From a checkpoint of a small mixture-of-experts model trained on Wikipedia.
Size: 12 layers, width 384, vocabulary 8192, 62.2M parameters.
Experts: 48 ReGLU neurons an expert, 8 picks a token, a softmax router, a shared expert of 64 neurons.
Below are experts of layer 9 (counted from 0) of a mixture-of-experts language model. Rows are named router (the router's row for the expert), gate (a neuron's input weights, with its number), up (a neuron's input weights, with its number) and show model dimensions 96-143. Each number is 128 + 32 x the weight over its row's rms, rounded and kept within 0 to 255. Numbers have three digits each.
Before each expert's rows: "gets" lists some tokens that make up at least twice as much of what it gets as of all text; "mostly gets" lists some tokens that are sent to it at least half of the time. This comes from a sample of Wikipedia text that the model never trained on. Tokens count by the router's weight.

# expert 16
gets: " in", " on", " of", " In", " from", " A"
mostly gets: "In", "On", " All", " In", " off", " On"
router:113153150123117141142078116084184162046126155106080119082108117123200114144138127118159117084105140143122096185117109124074157160157144157134164
gate0:141140176109146179120119105139181142133133216105123180132086133069081171098109094138095090173088139143126099122153152129095144143145163159123113
up0:139126155059081135149139153126115158162097090124166107171091137089120023099078133124122128064116093114180099152169088128124153112121106139174119
gate1:150160128142111137161182164115061176137106126143171149094137132130154096067144105123163122152123151106063101134143182121130166077126099169121136
up1:103146136133115108172122123148167097139108117128046127144126064189100196097134155133157087132157092159100114150124101100137119076153174074067124
gate2:136065147112108140207130134137175136109112158112152092161109139179190165122153171065134148148106130165172099173110139121152142130178135098114074
up2:085162121151076116120105128085130167075150117090115172097166142131122163100145141093078103076152152158161147117119146211125126173103150174084128
gate3:140137117177156119170118085109094109158154137097138148113112109160163113148118099088099137105131077164120145152091198106092196137125128150086119
up3:168105135088118170127155167154133144113147111172138115172126147116097125104114111142182109113107118060165073120171087138154078106118115100160128
gate4:094143120108099151138161115142137107134172073230098137122140157173081133088123122109128103125141082066120136117159165053110088098181094164142140
up4:100122151122063112116095131069092127166075130028183093116132125085141123175109176080076160136128174147112130131093124186117139160137135077154145
gate5:098170112107120127065133106117138139101129136109067155174093143103177025124125085147106133162201176081158119159082082132123156158123079187104111
up5:106168131125102110113098118090106084175203132074093154106150107188069111168114141174114182192152147103157140106190144138124027116118137108094142
gate6:099121112149135149101110127162122115161089172091124127170078153185127102160166187141146047105083149109174114141053157092123137136111077133111164
up6:146085161136146054111105213083101086089150133075181136081151157197120125106117153139094181164113135080150130175060153129121146104124153108156152
gate7:102065112101129136093108167105160088089140179126118106149141156144142110077070117142117118173107176151131102132159107061131124160104141120138096
up7:103085139117127121164099190136217093112106140130102095117140145133159117056052194091168128106119163129125122137132105103167152138137144184125107
gate8:104148128103119111108099146114114107099156112167134166160130147091096091065160121050147101116169141131106126153112099104080186133118051114057134
up8:149140177104128066147160186102138120116093188105166125094148147118105155173101091118140114074132149074121147145089122147162180185091115125149104
gate9:075155110118149167087103143125083115092130135140096141099092136083174123196127132132103139212127146171080166107110085085095121135091152158106116
up9:148095162117101122191116072161151091133079079097114112130137132190123112137154106152126086075119133131100118127060087173131140118142137106150140
gate10:148100134094104089122094176143107178090103176170121123134112108160178071156144134102100161143114192089184064121160070076131124118187098070134116
up10:178076131108105058125093150158144174118106166128142159111131089219128089151180106126091168080118181125173065078170111129141191125166121144121099
gate11:143125148098130169164140180120114123106134086137130120041177180174149075135112091128215123097154108139148121141115096074109172194130070155168106
up11:138152086124119106143082115124133170147110086127155132156059097094084054234136127120157173139088119093102157103079136135072123095134172117069141
gate12:136144130172143180110114113066131142110161118121143158159125119150160114158160149139073151121128165123148178155094169168126128175165162152159095
up12:118078165087128119169128156186137107131123093124162106129091137147108139139099106099159146115108095140140128113162094134139108089106112127098114
gate13:107164116083130128106091117122139132177147088136190183122150097134167056165150132174133101124115131173164174183089068129137127134099127134147068
up13:095155139059136131079082116120120119169151112120163167115147108149172061171135114143131052155118150175157155206050065131142111144082110136150084
gate14:145120092140136089135134100101160093158164133122158136153132151151082149137084131182125083080164116126142172155201149133145161106090125164160100
up14:157130158118163171132124166175077177069104097143113122079069137102176140092140075095138192156101107096159093102135119128102125167118137095127102
gate15:159141154140139134138062162177142169167089146112164101107117141136146100180092102119126103137175100155147110114042173143137134161090129170130138
up15:177083137177151113125155197133081148186079100097124105110094181087131154121168089121086090175168148119051117082151172146137173135183099061192136
gate16:135112162110143109130072092093096101132137106078139149120084110148168140134128133120154209131128120088163071123104098127121209138037117106097109
up16:090124113065144118155133112095081154072144122120135145113151181191147121102124164085143134114165145128164141139058108111133132097164087069074134
gate17:121117071107205126047071166086145152124123138110135219153154095148115118131110171145122161142222113120145146078162176097143092133128140158094133
up17:149132123107175116071097172125169159159090131120166177109162054106155130113071089091163089120166081088179112127127133149173204107099111092126122
gate18:130110169091125132092108074154125147181092151136098151116130133185169059155146189142144133098052150108130111180062058169112154145085096142071087
up18:160125100129127097115109062165084106202104177083107066172165072137103152164110111150096139201126132124111128155112118081094167168118098096174129
gate19:129105184113109186104117167143081134126096125140151107143104122129147051207089138113102135112153121129143151114117094153118106125137171110234141
up19:148140148119121125184124133140206187167125158052062068147096159166147096150091083128140119127152091154173135190118099123127192057130157143102137
gate20:044154068139145114154165098174103116143188134083114113192141103120127175115124190170139120107144113087102139152150169099076133086167163118121007
up20:032128122102120132152132119198097160108152166075107121172124111110164146108145188157125135133138125121105167194126143095093103103196190124131047
gate21:121131103114141167095116144133151151131105157117122187084149154188112159125160077132126205177132122137130080149112155143088141107129114157111116
up21:209109107180168099231153132147167186139131087198146124107137102128101173177088098178079081154080099170112118104138179141106184122114154150194134
gate22:136127145133114067169094185098079181083114159146143178104161116119137095155099085162138089125065144132110110149141114154093206164135139193158108
up22:146126151140162140112080049167121143170132149153156121117139156127131136114155082130106134105038103132068103142112141109109170172121114171115108
gate23:055124128106086137167206085121070133068143131141116115151115124143097136218159171159093124113160121115118122139160116118109099143107160076104154
up23:139131122144147166120179100161085097101108099141123156134137139098086160136134146136098094114097162127129135075146155107115093099107157106118124
gate24:105121090143132165117135159144128060093128067153144177146139088100170104096131119167157136126134147087104168134143138104100132179156176144159085
up24:080117091119137175139137138157111024099114076127137185137147102117143085093137126161148150123170156094107154159116139095063114189160173153161095
gate25:103157124118137147121122139069102131137151060104121153124126098157087065157096110096136102080126138098139139123158139162107169123030136129077140
up25:112078114123096066139157215162052065137112087121088124127136097129077094094112127144112124146136131147103143052108083086108068180133119100138152
gate26:099157073057068125033097085147124146108112082132115159174164109146156095124134146163077124119091171135107125122085090098082118177127103141157151
up26:149087163197124123161119167052141108171128145120154077121118136137088162160128144053146133122170117141128174135112184190175116073161152141129140
gate27:064136129122140166161121085139110131057114171104031202130116076121171097109173137109146156155143163142144139149096099129106119164080085160098151
up27:122109144086160104144112186133121101134145126221118092110149095144089084090105128064111153063149130082096117110139114122149148110120119097073137
gate28:070138177192135154102111039120134128163151137094172168089126147083164112158146142165107132145091163136108107150158169132109137158053183122097121
up28:080079120126163102113111150097130083101149105131120074122182159137093148112147133079140177078135148153130112114078128094093115132160099118106162
gate29:138086150135175140115158136115122146142106115128119124060153150079122104146122090130056189182114215214186085073115131158106117152120117117144118
up29:150153086122194125083146061115127165147142121152086119068151132095118144102164113135087161191138187214167113120135130137114107160111087138124127
gate30:116194125112180142110067105088102144083119102120109129118108138156184122077094120082129106161122144147141095145071135109071119126123077161076112
up30:127161178120130083122095096102144111252152179093113160152142149105163181148129106114125087169109143143124186144123100096163153114076113118105149
gate31:167095114094133117110121060122135145137103152099128132144126094129146155149112095068146133108094161078128132096131158095102144151135196177156119
up31:176063133110148161107116076156147156123133166130104131135143114130129159124103115058120105137102162084145115101129178080104135152101183176126109
gate32:133099143197097109141114140088156136161125161070077082105100140137174125184137142135132147154157135189099128151122155124098151126147137105095177
up32:175186110152129133139142103151111143188125151165136124150140143052125101124172126082154068073148106085106163103143155107184176107108078161135135
gate33:109100130163157110132075175160138095132136152139143180050175169147109102141139122186112147203119094106150097146089119166156116130122146066124138
up33:062101136123163109144092192115129077140158119118148174070175153138108098104148124155108153183145092089126105170079085109166090139101114067109116
gate34:148150128097093163136121120138129062177097114122135121134149073139121058136125165050141170101192148143143174105141082149163111133114060094068133
up34:109079210132126100122111134167111202085132150113119120074083159105137156097111090169133081129096119110134092172126130112093138149089200165128088
gate35:127100148112118164161119064131120107147135092049170144176123123068140071137104083098124137088061147082170108138136073144095104161118143145135092
up35:127161147154107162079129163128155136077118142156161093084118118148096101128073150133113157135112126176104139082129113145176123133117187125186151
gate36:152103159119063145123115156152094104101104117107088072086063124153127096155077094074137160065155122076175118126116091134110110103156162157130100
up36:088172105137169135108136060108158158149178136113190201185172152105112171079171155165118052198143109174079144115161166078148135146088127096107137
gate37:145106104162104178118087098098121110119126152133215127102155125147153082168114152111134130152128112119151136113142104088122089134127112174177102
up37:106106118089162107158157156114127066075148100093073197143112159161099132108064060151151132132176107108150119174115167073140091128119065078108153
gate38:171179123153112177100123066177116151136094132099134117139163165120107099147110078100093160116229172151154159080159105109146178108139150080107127
up38:130063115133144090153144197073177081141160128142136128152093091144136172126137135193163074136058060117115109152115171168119094163102112194127126
gate39:116123105136184075088163143131071130116097119088163126097122135190137123065104058185093144132166166145147192136116135112079139100115106103160093
up39:160162125151120071141150182185183096095066115139124122103112153120205145115067067169123139114139153161178172195149153093089124093118123122152051
gate40:126167145124170157151128115087157102142109123152161110163101111077088096206106130087170076115125150171125147134131069155089137136059165174065095
up40:182103146135125115146110143145128178120150131080098193093146130212124145053152132174139131133143112075136120110149216133188088095209102105180141
gate41:139166082094169158125128115183163164061140097198163188100120092148118098097096158156126106140155089158194180123092111111109163157113114126103118
up41:101089152124096123126154144074104090206141138087104097157118196107128148156150077092137183111070134091050089145188117129153090090161139159161114
gate42:104087140104154174136113115052075180143138076145174209121054160166141131170099142134177126099100105097113153171186124145122133091124098149173122
up42:137084122105176127136150123094066153188075134097129102130113150129191124164064110129069103148099163057103091107138106175161109047184114113134154
gate43:116071168147141184177109141148147119052127048142065097137122101074150082115118149103157121113074162151141119194075113116117118175095155165113100
up43:174086168153165099207120106125151114144130174138057157161131111072147072111140103147152177112112101111178129161145113136149150117077141160103150
gate44:113135094117127115171117108179144164142153174091157127151174140139097083132161070115100177149206158098155141148107106179094102147195118136194140
up44:132103118128157173093127133171140191157144100189114137129093142027117151099168147132110109153131152123133104165215201159106121099096166152105179
gate45:093144092071146148081166139094040180096127110121155125121183101109100149115176190136080109094126154155133124086132066140108151106170125145093145
up45:136171096156119062088173143116065117096127132082097154085137172128087107128144162170141117104083104094071075135146155118102183073128145196135125
gate46:125115112084159127086124120103147146098175163114146132082123186124124128164111131121128159114096133128130146104170174111146147084124131116119129
up46:148081059106140146159144104112063128123191141095166138141140126127069117147107084106154108189117130130139198140125067111145152124143116072175115
gate47:125047157091108129176080148146092143169131119137103119069098172152132139150111095140138117114082145104106072134081104138160149074181118112096124
up47:179100131147129106128129195146127135170144137123134143116080161114085167103153077190084182096051122137101079156157132152123170077121153131105092

# expert 2
gets: "-", " \"", " (", " S", "–", "S"
mostly gets: " S", " \"", " re", "–", " dis", " inter"
router:056106087136138147105080127091174176137165162113189100097157118133080162143106105130092152143125110157099111098135104135112070140149087110155051
gate0:090120102122131182139145130071138089122173060104146161146151116123138084074111139134171171125137135123193104097139079086137125091078083128106107
up0:092155126121146117096149173100103200138101188110104167170134134169143118117081168126119089109116127112188072139157155151158141159137096140116168
gate1:152092148132083186139133122103145100128134060157103097090087106118082088037109098108099049139106144135130100078125115105092155156095131156114096
up1:149057161126084177104109103097173130104122105147143125097080126114066132020111104118087063139101153160111087083120091106113139145110144155110096
gate2:138121118092182063115135097133069088108113166140161100119083172215152128056223166164163140108092166128128076129117142112169141144156110175137143
up2:121124156133139104084098123150089055108109187094173078167064154126153148025200089135112124083069125154117111132135145126115094136150124161143087
gate3:209126146138159126112147133104168130098129126171136113165073170135135049152133109140114180183160101143199135198128090107157144154104105165077137
up3:213133157140156123101117130063189136107116150174166144124023159146098088123133098092106162165135083145139151197116110084146127159128116172106131
gate4:117115093134162054170108117140095182126112117158123141099134176073165152137118069105109142126183109131137072156170128115124116170045147119093110
up4:167168093102134077100110061118095119180140144111136146180177108141147095135136089150122130117150178198116098197149085184082127156162121127129100
gate5:195134139084175097161192099137115175115124092033166173134161161113163165139105100144102157142135137098106080102135092119080148126107158138169101
up5:124130141124137064100127118131114126092082112155134136113102119148128099080153114126124153166084119137172090151140130136112126130098143160120092
gate6:112096157114149110131144081079159173111131169148151142094126118076126115064077189111134124119155113114175166097078154158147180161108088089153124
up6:153098160112097112115176110138117173132073099182122131097145151131138172075153180119192129094168190134146110094117142197135164131139096074148098
gate7:083115115156199116112119114174091098112142127147141000141171121107065133118161166142047052190152126083093102162123124135074109161150182145102095
up7:105081127102131177111119162096163133085148165143114162084105111123139102081100112098123177064128105083107120066144165133139112085128122146135196
gate8:145120117137144084100151120061132180095141133139043092117107092172096177131123110138102123134090115133142078097109074128153137133071098163140184
up8:137153126150127095135134112082124180131206151097129134148086172164076116165187118136123148177135120095089131161132108150161140163114140207129121
gate9:076085170181139177119112132101135121139084143110118104146092120166088156086196122101125093120179211165112121118122070142158122186125127084129033
up9:113123115115128150127133113161104138099025121100055128153066090182139180065161144119124108139170154110074117158153084152075085078139129121112172
gate10:145111190169114161198091120085128124163137137141188114187100141166113102214152122086145127087152149114124165135130114155142113167208081154153135
up10:097140123122159110080145103096149119090125119110107133098149153101115129074098158190110155182146103134094133191071112094160151103074102077110166
gate11:111098104118174153110137075131122143130193085049140124122190156125108150181109102109107129191156103067186139136151047104161108126142069131181157
up11:113154112108095038156139157120079066147092171155108108119070115144155121100127139198169154092110183163090081123132171144065158085111172064095100
gate12:156163096147194137127113087098148140147144144087190051172137165116081143111159114112152058135193148128135106172051123196146132141065150146153104
up12:143114190179084053108141136154158111198142075089091106199142094092060106163103162128141102155160129151114198135143096080175103177151143121081117
gate13:123126075113130116200178074100136149125144118160167175113139141132119167199113099170133110110118166130106118124117105130098132129134126146159125
up13:141145119109092151141152142146069131085110205201120123119128193135219128108105084124068198125168129088095153147171089118146109090138147130160072
gate14:174117168174135151143093057105197149164150109127169107189087096141113102163138123132097158116157144183134140179152156172147107161150111182181114
up14:087149222117121077151141135140078114116103104173127068084117151146099147179128137154075056167119119132137099105088132104117159154099216101103159
gate15:103111148136116174145184152190091148174129077152097155153127101133103146106186098117132065194163110142124161146092140127146109107062159063171177
up15:120097116132152105149131141151186179129111167128077137108133069066141111145114185167083093101110109074104186109204111156118131147181088164078068
gate16:034115183111148102163116111162165116169106142077224168086146143163109158125153087108131080112129141089098082109125111144181109106151146096109127
up16:138160120126065167120085122111104114098089111151069109091105125098120154151098115140152131120103155157160141159088102087092147156121121125149112
gate17:146132078145108080143114086056132115079162165148119110142065144115090173110152141163202161071205071100170124124121059117158115144106097083073154
up17:163089096108165131116095072075149092110155139153111123125143144126088131116159109098164148129187094142116129140151100138150122165093079090145151
gate18:130117124105121149121124157109157128137092088091175170100152114092111128068185130159150178123179143084109170117119147148126142127109206123114080
up18:134142143111097163113113129127176101162144097106175165109142109093092152089191123163143151151178139086085183105098144113139136130112150150118084
gate19:151123146116163122124158130148089166073157076134115102127138140127162156112096093180099160131095135084179105046107080126152133129129121129141140
up19:141130128131135138143126115116151057159115146091138115144137124161070132135157107094179084166173082171091114156174204150130114116095141101096142
gate20:072135130088152058114138076124096116129087117110141117083171141181096111141143110182099099117148187183108076151112157182168097058176137057164130
up20:126113044130070145124149042197148071164140075164071108104176115146089114118085079088128147138139089118099100099154116166113162093137085101145160
gate21:157166133130186132144122135184108133173169111165141118177126123082099153120067107130125150147094134139137138099150172192178101090135128149138109
up21:119129069137113107156118099147106137185111151069087175071173141143160106148118091090139145137139097096144092124104064110097149112117101066154171
gate22:104091080106153122199154082095140065171086097111136125157102131162138094089109154172169134160090149131100133127111082150116136114129107215116185
up22:173157171189132157061141184161113173084184127120119116127138135125079130140118097095106103065167112123176110139156185134167160165139166048129097
gate23:128107112112157122132067111133155139056123134143118129146075131139124159212197115172077117121093142170162130109115135137110115150149166095149116
up23:141146152101049124108121177187136117181124094139104166119146113155126186101191130098119159118112166161141144129147103057132115133109130159108116
gate24:131108082171147170065140141092094164133080099139060141091120145167131147094199145159080067157123156097180102180158146156130100155085183109097111
up24:137171139097114072131131101168160044102115121106147123180161111049164108127104121134152160081158096173099127058083116108122149089129098127135163
gate25:141116163084118140158155120121123089123135147114169092144102120101115139102204137132128159144161139123114139125122100111115141088140118121125138
up25:099165114141146139139090113108147141147172085135095138103164163155103105121048161115178076123122114166149150160099155142132160178085124177085165
gate26:093172065141171189091166134103080128069087141154099119111222136141155089105093133155144125111131129056183124098128139095167176142112102120100099
up26:157085175098087073191131128160152125184168074088152100161045158103119145153149120086140136114135132196084116154086105154097137127125169091177141
gate27:134137139154146151183137201165127154087123132195076115119139128163126095097121126103073101193146117102064128127160152115109095139071083159069062
up27:121153106119117133059134104104126128152127199068170106089080142109146185106126155149181141099144108159115173120131139142135100151159184076162178
gate28:182082110132147133086094082131156153172126123082147126154136192146097171100080141148091087196147091154105082084124120169121073111144131156147132
up28:120109098109143088107084078116169078227121160064142099165099106172140114112121126123153113160171142102102122141119126138118155110102080142149096
gate29:139170135074097113133127050099084101170183122074154095159107060075142089133100138123116085176081168083100091185131149166118126096153130128175121
up29:110051148197119152082139146153126114127107101186140132091149125179136141098108089153179111129229093170180157091116119121138151144125092154114135
gate30:101110176156139168135103087103178158130111151084140106104152110161084167185142152149114134179085114181104147158128143230118158163137131209123166
up30:234119141113098146116106128125166133077135099157129068118131178104111177116093080127089111071098119125090123112084127197127088165123116095130203
gate31:157106126152099111117175139160096137147108175151120106157181170084141179133161081096105127138124152142151089079116105024170122186141117142177098
up31:151101144145096119121144138129132132147111180165146146139150184076116179087183069103116139134153115130143121097151121061159105177100109144171111
gate32:119154180181157090073137126121127088146171135137167151132149133161040055103107150110132157121145131102117158114096178147187129098147141135115118
up32:189128138080029150118111217146114147118051098126096132094098107081159094127160140119148093149092126124126142094158099069108114107089145105122082
gate33:118125096190142100153117127161131092130091132113163148093161145103148102157100111084135162159166137080164134159094127110154188154124144128153151
up33:198153175106133105151131150083127163129186120129112129150088105104078146124116165097086103114151105154096134119133083144151102147097102092099203
gate34:097100074173194085150114136200115155155142184200095133092142179131148101154175111134112170082136115147149096058126087119098094106163128112118110
up34:142130147042086165136135097062125112140086056046108121144191086119135136107071119138140085111087141115123154188106140110159156134115062091121120
gate35:160110089163124107183137105108135084134128100144133092153147115157117116140167105104159108168124142082098073114087130094114183166136163158103061
up35:095154129098168117080143116159119177113127151107100134104124135122143152132088159148114126120154094176160162156165109174123073086117077097135199
gate36:127091161112112157136100124168116148149124163064152084168117147158138192111115122126105107104075143160100130077098175186158129156097173133191108
up36:119137169141109192146109197124129091128156094083109177114116077122120136030153153123114093177065099141098179149157125160146107117117142167123155
gate37:079121072067144127112172102101077145116124116192141130141119135119124142142129148135168124132134039189147176136114095120125199101070164108146118
up37:084108069036137105097176116074078110088104156146159126129123116107139138159109139147183078145129044166112164155105118139122185094098153116156116
gate38:161088126207171172139129103175174108129096132123182107111073127129124084126145162148141161030136148121177105093123060142168136113126111118141139
up38:117147133106110131092164143136073091133168091111075128131126108148046156125139120143131133157169126128143119127087094096133056144130148090114126
gate39:133107149093115173124117103120114125100107163115153134108121158137087152139113111161135074119139157095201125071145200142115153123138109145074089
up39:146096159077124156110117078128127133125090103114145115126096174126141170113093156144144084123099186144175138117119190129133183129131158173083085
gate40:136107176182124111111136149115104115163126114082174104112147089184126074129094104124086155156154159167158152129129129074147091127128170113148077
up40:128167104147123099196178083092121118128101138044187045137102082152142083149105093156144113192167131100157142174173106125065144129186183078135082
gate41:108136113184129111074080110114152144126119149111140142142200196095111144146134142125149174140198108154085110159081172142185120129131092187129143
up41:084137169088116135124103125093106132109088107151143173098070113123150096133181123119069105138096169144125112111153094101057126096114174133104100
gate42:094164149142111102140148151104185163130174130044150121136152091097161112182128147205135162101181184154125104136070070134109119095092091139158064
up42:101170151152077093134154133085144149153148166090140022127147106100165099154140147156159154110210154163141096148075080062116159113107087166111098
gate43:096136156136177157136155185127137197139185125112127154129109060129162095113157132110168110116110146115135125063132174124113099107139138135115046
up43:134157097123122159110109168148133180142138151199088123119096147125142175172114138135112081155106137039153100198121168100119176150111086154132162
gate44:113104024118129166095144103153097141186115142160106153113147138134094157156104099100081103109120109078118136114150151094097114085187135117157125
up44:119166022130111127085134136108132113186136157125093129146147154106139094195093089077086100090133113077128137104140159111115104075182111116128088
gate45:106121083091137081117169113125127086148142132130128130139177104136120209164146118103099121135183151119110110099093139150097137080119135167084128
up45:105127161148090181114091189120124147055124157140128113095090146111132067074124139117173125093092117128126102182131132107153083144138108050158127
gate46:117115161182191136107122132078132122125118196170145115106126175104121114081122130134111114161153088108101140171120161169114113109149118158073097
up46:120150107129107142113130067071117121112144069159164104088174152143153153105154084122084078103124121124170106102094088092156145151119091098185065
gate47:147139076147146066098152122180139072158106132095114182151131107126155180132136065144119205125151179149112089125131144136138124119195083154171129
up47:136122166126108147123159113132095136164138123133160148162155101092136184113117175147197097152190084060166129084161099140123168103090120143141151